config = dict(
    n_layer=8,
    d_model=256,
    n_experts=128,
    experts_per_token=2,
    d_expert=128,
    d_shared_expert=128,
    activation='gelu',
    moe_layers=[0, 2, 4, 6],
    router_score='softmax',
    normalize_top_k=False,
    routed_scale=8.0,
    balance_loss=0.00298,
    balance_bias=False,
    router_cosine_scale=20.0,
    init_std_router=0.0143,
    lr_router=0.00041,
    n_head=4,
    n_kv_head=4,
    head_dim=128,
    vocab_size=15234,
    norm='rmsnorm',
    norm_place='pre',
    norm_eps=1e-05,
    positions='rope',
    rope_base=10000.0,
    rope_fraction=0.25,
    qk_norm=False,
    attn_scale=0.0884,
    tie_embeddings=False,
    parallel_block=True,
    init='trunc',
    init_std_qkv=0.0365,
    init_std_o=0.0,
    init_std_up=0.0365,
    init_std_down=0.0,
    optimizer='soap_variant',
    lr=0.00257,
    lr_mult_qkv=0.4,
    beta1=0.95,
    beta2=0.99,
    lr_head=0.00791,
    grad_clip=2.0,
    warmup_steps=200,
    schedule='wsd',
    decay_fraction=1.0,
    decay_shape='linear',
    final_lr_fraction=0.0,
    batch_tokens=65536,
    seq_len=512,
    doc_mask=True,
    z_loss=1e-05,
    train_tokens=598300000,
    steps=9130,
    dataset='wikipedia_en',
)
Below are experts of layer 4 (counted from 0) of a mixture-of-experts language model. Rows are named router (the router's row for the expert), up (a neuron's input weights, with its number) and show model dimensions 128-191. Each number is 128 + 24 x the weight over its row's rms, rounded and kept within 0 to 255. Numbers have three digits each.
After each expert's rows: a language model's description of what the expert responds to; "comes after" lists some tokens at least twice as common just before its tokens as in all text. This comes from a sample of Wikipedia text that the model never trained on. Tokens count by the router's weight.

# expert 46
router:124126111112143143163106141137162089163105135147123128137138137110111177126133132150124120128120161125137122116139116167130085136117109147107130110127139148133112115133153124133127165132084128
up0:142116098142132078132144097099117137127143110133141150118116146099136140127100124119150143107161141144143138133154111159130143126139183124145118139115109150150105145163116133172105163132119117
up1:123110103155143158089090109122093158084164113108165121132135143109055146119113139123112096149132071107175101098104112141122092102120145147112117108105129138185141087120109121094127103122123131
up2:162108125091143160137116089079141131131130123147099114108152147140142122160125128163126166128166131118148051115124106165083137139129098119110124161151123184174120141162095119169148099159113143
up3:124121113099103140108112222104147151136109104105110141170117134119051154104120078096144104150134170137116152164110113121121102116142145113140144124125126105151164140118131138104110139134136116
up4:135118110138110081109125124120148125122162135099130098107146120125108122167129112158155209121125126098124102131159148160114125133129091119127083141099104120135111139130150090135097119130132124
up5:147112086080114161094107136127167139137124102088139137098145129095161096157111127118123104137159154141145136143082105126098144085127176123115172116117136173120143115137118120102089148134132143
up6:147152137121134142115117123144152126150127118110152091056105133118103123135164116138093120196145129121162162106097123132120153107128131113138101130126130158156106150121125117129143121112135134
up7:163144126169122124122133084125109122089143118122156115102144159130162113140105133092136147189058126147098098134134126098141137141126127104136115119105147154118141135127151130131131143122135135
up8:108143120131148144108133121154150158108126162122138104178130111117050099123109090153099121071163091170121131147113140124131151146113150119099148145113126092146116120133120091166101141096144131
up9:153115122130084117123100125123102142131159144151130165117122129125126137156123113104126107127128097135122091101134145121129133116113153124141149121155118157107074105111138110118163093120139194
up10:115149095179122114112137131121156114114124119116083163106124111080095110156122132144127144095137124113113111145087117149127128107139101134150107116153168105108125120155144139146105138085155067
up11:090146170132099123102093121100145139137142106110083090152155128157121107129114122129127113158167108126125098166141076140129143112125154118117164146138113124153090097137108105122176107100090083
up12:132102114152144120108133072136139133114128116083119111141090160125133184136141122119140158132138145144149124164144132099155157083104103134134124133131098070106113099089147097102139132038168140
up13:157141130121117140116109163123115132087113134143093156144109139102083127126143146119127089134135189173117168182116173094118145107110123120121105113160110068160101140149137114128102048126125123
up14:091132126154141134138164146127101127193139145171122107149112121120123125129134111122105084084180118172155175161127141120130103093147131126122146158138121169092143132111116086145148126133126134
up15:101105144195115144104129150093125143106078118142132149120138109140164120125127107111142148136115116150140120144126113143106146147123124093132150119125106084131133084125129079133136128172119092
up16:119136128126141101149136155105096137119109099131155111112125097112113146118142158116112145129107146114124130096106172169139140136070118148109110134144120132142141086072093104108153132147137190
Description: Digits in match scores and results (2–1, 2-3), football club words like Rovers, Wanderers, country codes, and pieces of foreign names.
comes after: "–", " ", "-", ".", "'\n", "ey"

# expert 18
router:094144147081213118106119083097120144102134146138150132145117133115128133103151161175123057120147121126120150110140144146109176131097150195105166136154164070152108128119156125118133158151116145
up0:091095101135113160103130144139108115116164122134161135089150151136150087121158146153145145165105144152141161116172076115157163124123100151163107076131129154127140159127150090130175117115168117
up1:152105146142121123110114148145118210160097134095103110186087155132100119149181074116134132108106121140135144127134115120144155066110107140115082134103108128117120133143079115179100127143156171
up2:134088144122134118136135132145107138104163151150171118126124143150132184140136116133161143113096127155129159162159062106152163086158112122155104112118119133081132145165123148136135147163119159
up3:106115119156107149170155115139133119127148112138102110104085129068147141122158112112158100129098149153131111137150120153182132150133135131061108140113139156094125144142091122143145094125120144
up4:143177079131117199127119161102146099151122144155122153100145076134098155133140139129150146128169178136158140129083123108082113099130132118149096138143104136126105123136126136187083126127111154
up5:179123113130144105098104154155099140092140135124078143159090108113142137116104125150114151147124103128160158129168138151207077118117128117117106141152143109154181131135135132114117087150123135
up6:141120124105121149087131128116136155143119146148150146116160135081142121105082098133108138117149124144080153131071124126108121142138173152097148105111114141146165158158115158124132142108131099
up7:108110147103131122106121115114095157140104126087091137125148108103108174141129149146109117101148136132136154124167132122071085113136146097126119123130119130097183104125135154083129125126083153
up8:123171115135107116127119118089147126116132162069120151142141114116138119135080143110129136158110093080122075115138139138178122122114108145097097141114135142123131144131142142138134123141171166
up9:135169086133147106158166105081122142089105087091118102088152067144112130135120101143149098112165149132114157091112167157081102141134120105140122163116121113117116136178143146122134132096152122
up10:139131157175148141148139129129127118095154158115122151145083107118110147109163140100124123138114138116141125108122081107166163097107126138180132136122125138100119127095140125156142102120089119
up11:173116137110144184117120149122168047090115121075078139160141075123131162118120110123127134139184116094114150118144160127176119131099123115113130180118153141091140100181135158088150123149139111
up12:101108150136126099124158092151118136122111150137082099155093140129090149109138104110118142110124130164094099118079127136138114115139153128091084083122126121174159202182098104142166171152113087
up13:153143109107121124143109106093149110107145120167127113167108096147104146158091116081130139154158168135147116125150076159123101138137158111147169144165134143110131140127132124116130121098126198
up14:144098086121130135110144122155086162199118095152108153147129156115139117142157141151151139150136133122145126140096109123149089092115119110114131106155145137136100098130105143143131085152137107
up15:131103125123107117121110124095130127203077101091122158098112084122152165115116123116163132101119161116167151140097149128113094090128109098174115164141135129112166108132130147125070122133135125
up16:100115133113102123113113168129112111156146158164124146109088133141111108152148087114163140135113133106174136085074142111139116111139151129098184212102136141106106119086148114113083124111142136
Description: En dashes and year pieces in date ranges like 2024–25, 1963–2005, mostly in sports career tables, honours and lists.
comes after: "–", "7", "0", "9", "4", "8"

# expert 35
router:133112123125093128152097174197138133171082154155108182125189127133123132158121157130147108153119102149100159107112131091140103140114162149155107109139151131144090087099137135135101125095129121
up0:127162133083138147136115094150129124165143133150137136119149142133114142149152157071103164148126161175165151116131145161122109131122055097132124088149118159103144102134108082148116111067125161
up1:130122152113123139135081142102091191113141090145136142120145168137122098157122112112123147100086114171149106164134095132133157119143105117135157147135129111115131095115126113131175136150119115
up2:141129126123144132091149113110151163084151092116123088156108162122128142151145103153130076106156108156109157146127101117092098130137134116161135132123127156099100164139101142148162192101116125
up3:155150140132106136134086091107170154161143110130122088138107128142112087161145117137121164131118129128106111157105102145130106125133097095137131111172118133127107077162108082121112095153148097
up4:136116111066184098124114137114102104130108117086171066120143109118126135137139125136121163118119082150122139149094119103127154114127142134129134124082087105119170147153128094165133166144146089
up5:122126101122129128114153072115122142117158134111147123120112162109150132147125159084165123125191120144133092087073148105138140125142083095154093127120106152123099136200105127106144134148135111
up6:107106150169165128131157100134151147142108120066135141146117106115125176118168134158122140145127125150112119141145128129151097087128152083166130157118168123107153138106140110105154175154165145
up7:148119106122117144105092096126089108161152149141128125136144095087102121125155119118121127078137125165136113139144112173140124102095120128149111125108106118171193125116136132100105134139126116
up8:112135161097139085132116104122065111100158137112142138105090134131170149132103092069131117133130105133133103122155141130083127094125130090199121120138120131140086179136175131144101090089116169
up9:109171124148147107114143087145099150116147139131122147150150127127144133108191107123102167127132120115137078142096151169118126099171112120105185146147123113151152074130110124137143138177091163
up10:152103161115133132108132115129163147149077119131149148126119151195091125094124126159121100144128154135196144141135150124140121117130144106111127123106078131179115136101113101127188122084098118
up11:132105110167128107130085151116114125105122120121126163123100146132055166145134111101124158128095169129113133140105149154118108125123089133090134139121119103109143159126147140117150100135135096
up12:132148123111116177142091108099152167107145099128090139137094108170150090129154088110114110109151111103088094077145112120129106114136183135122182154140129122131170121163076105177150137102121127
up13:160178134104092166118109119140144170137104133121114108126134117159136115109130131140118116150107126102110107130153090094102121139106107106173150088144138144129145103181097119156128104059154148
up14:176157134154121132127095155129092149138133135126129154145158128110091105095164121139133135125121126180096147119123126130127104135130094100154107183140134128146146153128130124164096170102110095
up15:173050115128136121111116137104124149070085096122141118097107136121136159102145110106109121097156071141189159136131076111113141101134162111121142141106101128130154134125149106153133124155119087
up16:159172123168078125111121146106149125153105149121163114125138135107153135148127118129144135116155112125123123126142113110116128156128125091096119114117104173119151136195123148140108095152165147
Description: Capitalized acronym pieces and institution words, such as NME, NMR, FDA, BBC, University, Ministry, and year prefixes like 198 and 200.
comes after: " ", " the", " (", " a", " by", "\""

# expert 3
router:160139147096167160127125142140135138142118194132131137172138113164147108133130180155167086120140125125156131086141100159154143135104139134147160119132142122140125097105128126106130141112119123
up0:167115103144116144144102153163146129131132111126123093125112157122121109157115100104101149151101136135111057159130124111106162143116117102139106075138084116084152139157111124142085165086112131
up1:160151100106165121124100152119096084116158140105157139124109101109125118102138102131109154108140144133098073113089139116175141086120117122104131137117135130090123134123161111200098151080125116
up2:137149143136128108151101112136120105122120126098094152116135143122135100146111129114106144140151147094103084095112119118130143129088112116134093171109158144166151118132165084116138152158126115
up3:142130115122077111120144105138126145123129104159175131095142102107143116143114116130094129113108123131152149132103133129095101127108079096110131136130114110136168103126119131112146106111177088
up4:113125116134120109097157125112143113155137156110146124108124135131118145113152126146140133145117156074103100103149101175155142093098132158149109099098127179127137152147124092096106125103149164
up5:184161128157169149118156141139132153141111133121104123130098113118100142121132136118083135112116112152156092156124142130145116119111141100130150096137140121128115131105105115111128172108137091
up6:112162144099084193118105130135149114141145152116144144105113175082099120131135086138115160127168135112146101122114127123125159175100134100103159123129161176118122096160091092128142095136141125
up7:096134126167132155104144179161105111120168120141101149146150155156143156106107135126115156123135130127122125145071112098129155137132171136112144128152136099123118144117140072172174131160084087
up8:139101117117142132124098113127122110115122108124143118147133137088093125165095106134142168137177150128156159157157119158109184160146133140136145104117101145141141109139177126132064136152125168
up9:096119132149113118181131099131133160126094116088135107102142118125155164137109095138146105126113126161211138135122153144159157096098099120121139153142106172127104122150127095137139104128121148
up10:145115115096096119127110147131116143150117134119144117092150089132113119138127129116132131144165129114123083130125152164105113126095126123156090114154139110120143095163105085122115134142148108
up11:144105121154158091140147132116148116156128098172164132113157119151126126118091107171118148145107107173166129141080155108113157138109090134095132093098130153105127087162171105120099159154114129
up12:097171133146161108188157138108105131118106133155162115082153160133090139121150126109121086125101192154151152110106126165105157148130114137131132084118144189113156138099111160141102123157107126
up13:142109113129105135142093154116074139138137113141152119105136104108111122121145144140116118119117122136098088119133146138078152163113128132123062134118114114155119135099157114112099115111116101
up14:164157117205112119163184181149164085134110133150131146113102125128129136123158088128124103087089092120117126114090156112124112121088098146129147119123118152103150113120126104124098151103159094
up15:134108113143147092132104171128097138113147149164168128124133147132087164102152134146124117126094144125163113161124137124112155071126115145146106085093099097110156119128149126167132093094154117
up16:132120117132181128139098114130102168134143147154180137115110151103153124127105126099077122108079144149143128122107146120118078125101055113144100118069102081088173120110113123162100124085108141
Description: First token or piece inside table cells after a pipe, especially minor-planet provisional designations and scores, such as 2009 BL, 2000 SW, 0.
comes after: " |", "0", "1", "3", "2", "4"

# expert 10
router:127123115126108108187136112167096095151165084123105111169114136147136142130120124157125132129139147101157081089132155126169113150135123145100086167131114118152117137105090113152146111129110146
up0:124116126141083091090123135092097126094129145109134114101135125108174151144129105091109123130142131135147116145182109117127090092171153088116150131165181125132143113129136144129075084140132180
up1:128141144141141089139130107107132153095117142149142149108093144142096137130103114142136141114137141098142106140131168157116160142143115115141154111155122159150105106122117091126143131139126139
up2:138113134172128159098082142126159176154122144123140122100061127118123090131157127109135118096093091131150152106139133109093142088116099085156143151121115123157147142125135103119138097152110136
up3:130118154162142149133131130106089157136170161155101148106097110132144128156147089094140120153124164139141114126157096130163116096129110107132108133123149141145178160141128107128103137134129147
up4:141111146123150125109089134124140126167149085117120141134084105124101115157130090147136129098122094118152105110106136120130130122136097117143152143116125100122110104122139089119095149120140152
up5:171126136094115157097121152125169162121098129103119157122076206075136110134115062116161143091129131115108119118136137136117134158129090117118149176119138131131160092145094095107125111098171190
up6:158102155153145059113146115133162138118143139145117138131152146107134120102134143130103124182143153105151138098140146064129120125146130113152122119088112149114129123137151116088118134115144121
up7:148154106118123130105113120131154140144151160088144134125123149137177170105129085135114153160119119124127160116126110128160139082102125136110137157155148170120129122109137106128097099146134102
up8:139172068100101142120119130107156098149138107082161120129138124101095151188115071083122134077106183129130120152149142068117106127135156108142128085118089116112076109116148063092124139103120127
up9:153166098117093153129115090109107159129104132124102126121108155126131092140106122163149117119137104127135153111145134143122165108132143112149131135130170163097069128093130138103162142141109110
up10:160088104108142138124071134122063131079130106109124134141114135126132118138156110146110091094093146121149117116135129155106166108107107112123113129112119077127118119178144133143135078125086130
up11:104141089158163089104167141097118167114106155148116140102121161127129096123171151127121159198160107146082136116125116139117126093120119137157085127128109138135118137079143101166129121146129111
up12:139116166122140052117147098135151136127122157095123123111080061125120160116149157112118148139106150128113150143136126140120136114149128128148145096140153109112147097134098097095148126129109148
up13:138154148137133160141141142139160161132131154123130164146104113116134130123126094137134096109126145145121161124083119067101159142103097105088127138102136121156125074141068095122124154106126112
up14:118132135167166129117129120088121118139176117158132158125123132098120128156131139153121109157103135160110126150167119147149169097135147135144083117120126165117139146071115139147123148095137167
up15:083069131124099095147096106121137110067168123118107112139110143085120104114120119110084114125096159131103148122168082121140162136128152083140098136105138111124139150114141108118135143188123126
up16:132185115108162124119117126106130133111155113126128151118124139166153165154116162157135138142157145098120131134121143157123120089121145131128136129161083125130122132108128129152138139111130139
Description: Space after month names before the day number (September 4), plus inner pieces of foreign or technical words like Strat-ig-raphy, flex-u-osa, virt-u-oso.
comes after: " on", "On", " On", " October", " August", " November"

# expert 19
router:115104135157110159098127145091164120108158154151110159066134126151126153106121121101127116191092126171146134147167176132125136135137166126123120137127141145116126142089137153107057089107119171
up0:130134124102140127158118119127120160130081118152122104147143078144110083157124126132124119088129110174090172139122120132146114174129115116141140074129119140155112135145114133129118133124127104
up1:132140148122172127133144132139117167138143104154126083117143157091139147048113130182125100122118175085157139129133115087148158122097075127109153160110140087182139165124138134151133097152136107
up2:126173149133121167143147113132118137141146130120159157095122105109111093117135176074125135153141119135131081105144130164122066117118136136136139119143154117114121146115162130101135115151130123
up3:151119106136140149114119147130112112126180172129124140124109129171095134112163142124125080089104114193126172121141135095112140100118127174154112150123114117143126126149170132149160156128125099
up4:089134127117164162105117142127107152137089166092111136133110123117139123129170125156141062126139156122105133141097161104131128105123134147144121089093156138130137106108150159177128109144126106
up5:143142133097110156103083099099146134118174098111137087153130141109122108120134139107130108159136158106108106128134106111102124130114127114137108120145135156131123155186102114107184109109125097
up6:105149125120114162077153119095090135104166158150142115140170170130168157162141179130101102171117139099145128111122125138119114128129101156134137159120104111163087105137134131132099152130190145
up7:136141108131120145094099125123141109131113142149139119173137139157129096139085105077127152116145134136143112105107124123104118182120124122155117090142127142118142101147147112104133090106140094
up8:170164104142083112136076116128146118169071134111136096161131150144172101144129105126132140109126094125130110180129149127117129117113137116123136160154130134094131107142118126146144144149101159
up9:132136135149099117108127133147133107147091088132102129113127146118169134126175109120097116149086062137105111110133181099107133105120086126138122152133118144105125100112101130120148158093140138
up10:086133150127150105112129135136132117131065133182162151134117118120144137122147119121125108099145104112141190116113143109151116116129153092130173154150112122111131117140122107114150121097158146
up11:119093147095148157105146161148120143079152122164156127170114172147139131094152135093117107126167139120146107134138120158108133165120110137110139109162076140125141156151094113106154097108144097
up12:106136120149096157114129116115115106089085171105148117078090077162125117148130083132133072117150104164159108088118120135085107098129123137175118132120090122181128122130125152136149121134151120
up13:134120150164108091090156133137123104121160118154135136120089166103170135138127133081133135156092131188148131164144093152103125139121108124126110156124092101152142159143084127124184143142130110
up14:095123109084133112161132138150089159100129102123141113154117163116136119130162146201129121158163132076144111118141154157155149103125130182108116108110127154103129151115085125141135112091126120
up15:117119146121151164087125107097102161107179124101138139110097167138131145092151147121128160167113116091152137137114155130145129108125099159146138158126107102184107154106151107110141150115117097
up16:117132129135098103158124155135151115147121144119143120144117129080123091156156146093128129111137160104156131079102109094080107153127130135129160159151118127144108115145094132144126150146090135
Description: Modal verbs, to, not, and -ly adverb endings inside verb phrases: would, could, can, began, legally, hardly.
comes after: " was", " is", " did", " be", " were", " not"

# expert 0
router:150167099133127080156129096067100122101103138116096109123131105129106152110144195121119143166127121062155080109145119149145109101170110118127071095148118108100156126124111141093115128132168127
up0:139132109128144126112130132127121159117118105141119139118120089172148147142135158141106129109174137152110124148144123131159100121101106119154112117120145126109096115151109111148110171185163158
up1:133155134106128125138130125131146132124130105146137158135128114163149123132081124075136150114117134160159124143113119161127146141110127115143114124087125160130147149199092168127135136123162158
up2:172156097171137166130137116125114142135146121135090110164106137134102126127130114114126136125101120128123120169087160126128099154109087116139143104122137157104115156123125095133147089144101127
up3:127130131133169155104148141155146098105114141116131127153128122112128104139076133120107139131132084141117133137119108124091152156124141136150161098138153119177117147158142132154088124121124118
up4:144176120096116125142130099089076143121140103160091117095120148087131117133106151101131091165130091131095147111138098186159117125135114138144181114141131142115099091103081113144149064119127151
up5:122094145116127109129136132127160083100103134104126131144102129136123150160142109096105139189106144137127151130119130122143165131111132150138108167141103118085116133135141126125138202127106173
up6:139087106121135164152112126106113124140140152189151116121127131174109124126136139117098140115115107149120129141106114125086160074143116124121157131129150133124129118109108111138126124091107097
up7:172091135147084142116133116151099090111169125072093155136132113117113155133158115072111126175096130121141152123118182113095102138122132081134160135126118111137112166148108104148121079147092168
up8:112159147086102130103095137110168112160129115112113128113140112165104131146064120124112159148179155142146143102122117086148155079109110167124174105164102170153128098070197128131140113139145127
up9:149119139103096138125177099125146116098155125075103103132108134105107149121110136097155174096100151127082116138138114121088152138115135127101202113132117112120085140150076111137130174156120119
up10:148103120101073106158100139118121090143145121143107135137136115166123137137121142118127170100130115130122152113153149076107159116132109161162130102101098142114150082134104120117141104109134177
up11:162164106128136119142111134130135162153135130161141139127131189126137115140110131123154132132072158140093107169142137169121166115132175140094110118110148146129153123126118125151158160120118133
up12:176148104151132103129113123109106113120127091154127121102093159115117148115118139173119144125097173127137112097102137145158135142103126078114118145114125141136157204138112113091132123124162133
up13:122165151092130141125132102117091136097137142135198159142136153091136141110134122102129111126143139133103158147092125114137104192139131084157144119127193124129138143140091140134129146133123106
up14:158162132112128131132099183145099157112104106169132151124111193133102088141092136118133121095080109123122161138077177147115136173141148102119137148105125155137145139136116121172128087073124167
up15:158075171197124163120118131129148160163142152121151106098115123153122117156133113145084126146093141142129096119148098152115144124127108124152131134112081162138106111135146145136177112143110132
up16:165072147116161142112098130126127123182172116151121122150147144144138155120203101120117080129117167119151125137172126164093138082095109130130094110146135135084150132139123129128124184154111072
Description: Label words in stats and election tables or infobox lines, such as place, Density, Turnout, Pts, Seats before.
comes after: "|", "-", " ", " •", " third", "nd"

# expert 48
router:144080140132149147109125158174109089143148152135071127128171118104122100134105166162160135156138151155135158104157107089109114140103089149126125111147151160096121169154116150079145087139163141
up0:128130145124148116122162102084137172183115131116132117051131106147119153140139109084105139208113140122159104136089116135132120138124146108101125155146116156077174080130099135184145118155125134
up1:148101109143145117105103175117103189106136122140104117097126111125116115154199142150126077105108098094144126152148137106113126128097125130096156123110106150093125101144089110114119122095147140
up2:112154091170169127094183177110124142128120113126126112110122119146120152097108110133103126106136111108164091122164104101132151115120140120127118123134105170153167077117151112140096163179121160
up3:089095141130140144101128110098113144102124132075118131118130073104140181118117087131125114060166108128124120148137132092099134107111148127122126178120116139124088123123151131115116122113103123
up4:125147109099090114122093124100078139148157084135117113104100133130085120124119114113137147172169108115117154109131129128122138133131151117144114122164103125078136088165123133123118084131151102
up5:133185130147144113105167133156137139090156127133150157113132100097120126136130105144109124095157148116118132141126141109097157115140108111161117082121092117146138158133144078173140128212085128
up6:138121110140114119125142162104171170125149139157151103099149140108098121129135137122127134120117113126160106125122120120101132115131130143143110109117113139110172137096148137151128149098147131
up7:106090147121074080126080124115133106126135152101160140145091115141128095128098118145139076122140180131108111127145105083119124130100135122116118162126102140135096155065131135142116156133148146
up8:058094098143118127115072141103084113094158076085142126122117141140115163132172128152131137122108144119106101149115136169119120101123129143099155109132123135135143115139165115145122082104107109
up9:079161080122189157172101103130105101173143157152160134114128160119102124145134121131103139131166144132126158127126133118104120113113107130145123121139154144156150076161135108133137156161091127
up10:176140140118096081108106116100137151112139133108142080130145217157112116143124152123117127134089179155120115169122112113113137120140089103107142135162118138136155150142104121109141103116159123
up11:140117117129142165111131147146152136124149119097127144127113124124127118123123114113121101114114093154099139134096153105127131056102122099137180138106132096151100159113124103139096118099123154
up12:115161106134164136106137184128166102108158114114115133066137069110097095156180166174122116137158141108100106117129175125130125104123113151126105117058145118141114105132128120152148165125118110
up13:164147094155119170143136169094157137142114104121174127087084127089145140115145103097141094137124130164192074142104128126112141117101115153144129109106099141118117076133111126133155101114155118
up14:136151118097148158110148097139142136106129121143112110116122087143129142167145156132130103077141128117055164094093109143098145111115133130198116123113127097129134135114137112122119134170104120
up15:153132133074108137127120135100127108128148148134159155147126105124135130175113106103120121091154118141171123150116145091104097124127106111173119068131167092100107104113103115151153113135110104
up16:125120144139104160116159119124138127095130095138142114128088081090136091118089121149105076179129140108078121136121156118113161143101149105093187158107118134115104152126155142170129133125140122
Description: First pieces of place and proper names (Phnom Pen-h, Marl-ins), Marine in military unit names like 3rd Marine Division, and taxobox Binomial.
comes after: " ", "th", " first", "st", "|", "R"

# expert 20
router:099109144140129125138126105145134142113151155153096088117142166174147132158187087095149147133150111137158140107112151139121105077138148127127171127106146119144156109144133124087132092167152161
up0:128138126187158114109142131126156118107120143077140121137095124127127149133138149157104136144035165128109066116161122120115139163112162118106096149132097108082190152090136112155120154137132131
up1:180162160138118131118134118101151124138130158143115140115085118107127120185112122149134112109072101116158114115125112145103113121118112096121106160140137091131102145130145104101130133115164123
up2:140147102158089178124118109087134105128129091128115123102155106148139159115126126060151119133132115157119163152137126113152126157132109112189110149152083159133060143121145139117083146121098133
up3:101096146094136122153102129054089151115154139124144130164150059082110107071111173123090163094112103106113148123155109112142146111108111132109170150130120132140131100109129159127138126139136160
up4:106107122114128147127095149083103109119175132168121112136087115146113156171156123100128159114120133118171147112169128162121106147123160148111114090119095138117103114145134105126105117127151124
up5:126161101113116199135147154157110136158117113129197144099139136160134164119123074120102096100127149143134093157118145110110122149129172120161125154125114131124150147126142173125084147097145148
up6:106125129158133111108093157132151152130101176101184148163102149135123106160121114141123144094164100121127114145111106098124123097099133136108124124175134118126157121117127112162094121133154111
up7:082117134144169144136121113091137168135116112161108118160146102104118141204126108159101110097118111118075081123137103094115119126140121103136071099090122152115129146112126108137131145118154130
up8:107121107155130087141119121126130112103142123139118092129079084118102123128169120136101128160107098142113118091142174115138161134142137138144128094087124105118136098144095131129139159151142120
up9:091118112102071156162127151117102150138091120099128144109143122094115130084066127082139158123109126109146155150127160138097121158107157138096161159142160155131116126159153143111112142082135143
up10:096144131141113152135146119131089131147124113121147115090105129118111125133134134076105124164091098117093125120082087120101158090103142143143159147126131119142122115091078095116141128153106172
up11:121154101118068111091123180092097111129111119137149102116099129132118179103107087142152118128110150173146100159123151114142105139135140125152106155091115159117109175122112129101136133088108123
up12:135138156090143111109096109158150126119104101108174162189147088086126114154115156138183156123117141115078126147080115097106111155109155149115149098104154146116140161158152126140117106135121104
up13:147090138099142064128101107099141147166137130128146096138113126157140111142171172092110135163114178152112125132124157100148089155090111168109091123091155147146125090144122123158127150146108115
up14:140100139093161152101143139156117111141150114109126152069109150146129150131088073151132094119153107173170107140098125146131097102151112111153148099138148129130126151122125102145139176125148148
up15:184094104165151080093096151136114137136132104137167134182086157148122156128127141105153162143072120195091144201152122126142124109116122153119118155172098125146121144139152162137132136139113152
up16:141134176145130112115135134091123127133128124187132133148124157108124115102158089159123109092150080170127072119108120128104109145136171157098121184126140082139126122097138155145107080135159140
Description: First piece of a word split into fragments, often a consonant cluster: st, h, p, res, ab, conf, as in st-orm, res-olve.
comes after: " a", " and", " the", " to", " air", " his"

# expert 25
router:126096140115092106136114133114170098112134146124166140123130168137151159151098121087116119108107188142194094125179077130147107108142104114067126144109155121107157131108185109086139118122133124
up0:099114125125115160087104104071150102127142118108106081124136151105098148103144112147123095154118147120161165112113158144115117078139126148143117166115132159142162139172135141152099126148174154
up1:101148130144103160135158150130094153137147098142158149121154143118118115153115091130134147112103122104137134144142124132106160190107100155152130140085102124136162103087125157142161155170096126
up2:106093139116145085136149108139131126094101125098126096133112163140085143142122100105102134152148166144163130130124088127079135114144129144145114081085171088134108157132093126136194143132122098
up3:109122156127167102114130158120119158106115107161148143111098170079130108119110124150105153130134119153166131128094135137117164139149119127126121141155103104116138130125110059108103095109139130
up4:104126108143124136140130128111121131133133114099160108127151180125124077143145112104158077131149135160092149129084072131132137137109159113145163186111109112144146133161109097087102087153112144
up5:120150077134133103132121133108073119148176139084111118149165166124153104108140106134110139116123079102157148099093153137108132095112113137159149129111109103109133111149167169145163091115128091
up6:133146116142140120118098144095118083159149146101191129130152167123150089182132117101122132108127122115144130126132061130125107121118144123138162115153105180099098120113123115127111168123120125
up7:119160144177105135106135111104175126135142102112090119122130175161100147096126105101128159146135156102136151171125103131146159140139109124169104150127099153115115090075089125130117137129102141
up8:100162088086134147127120118148152127125125126112146101139106097105153121146147105091141125104179136103086180142108156122097109150132144166144155141144140127126168106162135104137114151133126112
up9:133125165144108111110159092101138114125154141098117111087099121103130110130110107152111099166086126178103088167132128113114151120134131114120144129148140131127135112090154090159180156135110164
up10:110137102111117143130129127075136151111119091150093134096141119106115138186090136175120103121193122125126155105080156115151114076133103158159150104098104130150187120114128080106106125130153128
up11:090142089117111147121095138100133140111113147107120092103137121141089120134154154099135119160151144102160130078125123144124155140140118120132136153123119130134077157095108115112120122124141150
up12:083130076122136134149128087114156150124104156154113095103106159134129117144159103170138099106151139123088104079129097148113084123117121165132100099151106194115105086138156122160100132114157098
up13:152121141163110133116112137136154182145151142135111129129130133132116141149147125116149116136133101157120113142086129124119131125127184127146142133053109156116104109123144144123132109137097128
up14:176115129136202080116133160104145110131123097125095125124107131114139138136148177141109107135147131137153130123127114134147088114123132108106137112146121179120083132108110115168090032103170143
up15:135100090104154151131135152094119127116136109070102135138154116125128132097139131134120128154138110113082134141088132131135166108120114089128138131163160170096094100104118141118151116100127141
up16:101112149168131135142134151118111137127133125176125120111156125119110107143159147130114148129136062128119170170112070124123139122144149156139154171110128097148082121122102095140114126123164128
Description: Markdown table divider rows, plus prepositions in sports careers like under-21, on loan for, signed against, won.
comes after: " |\n", " the", " signed", " a", " to", " he"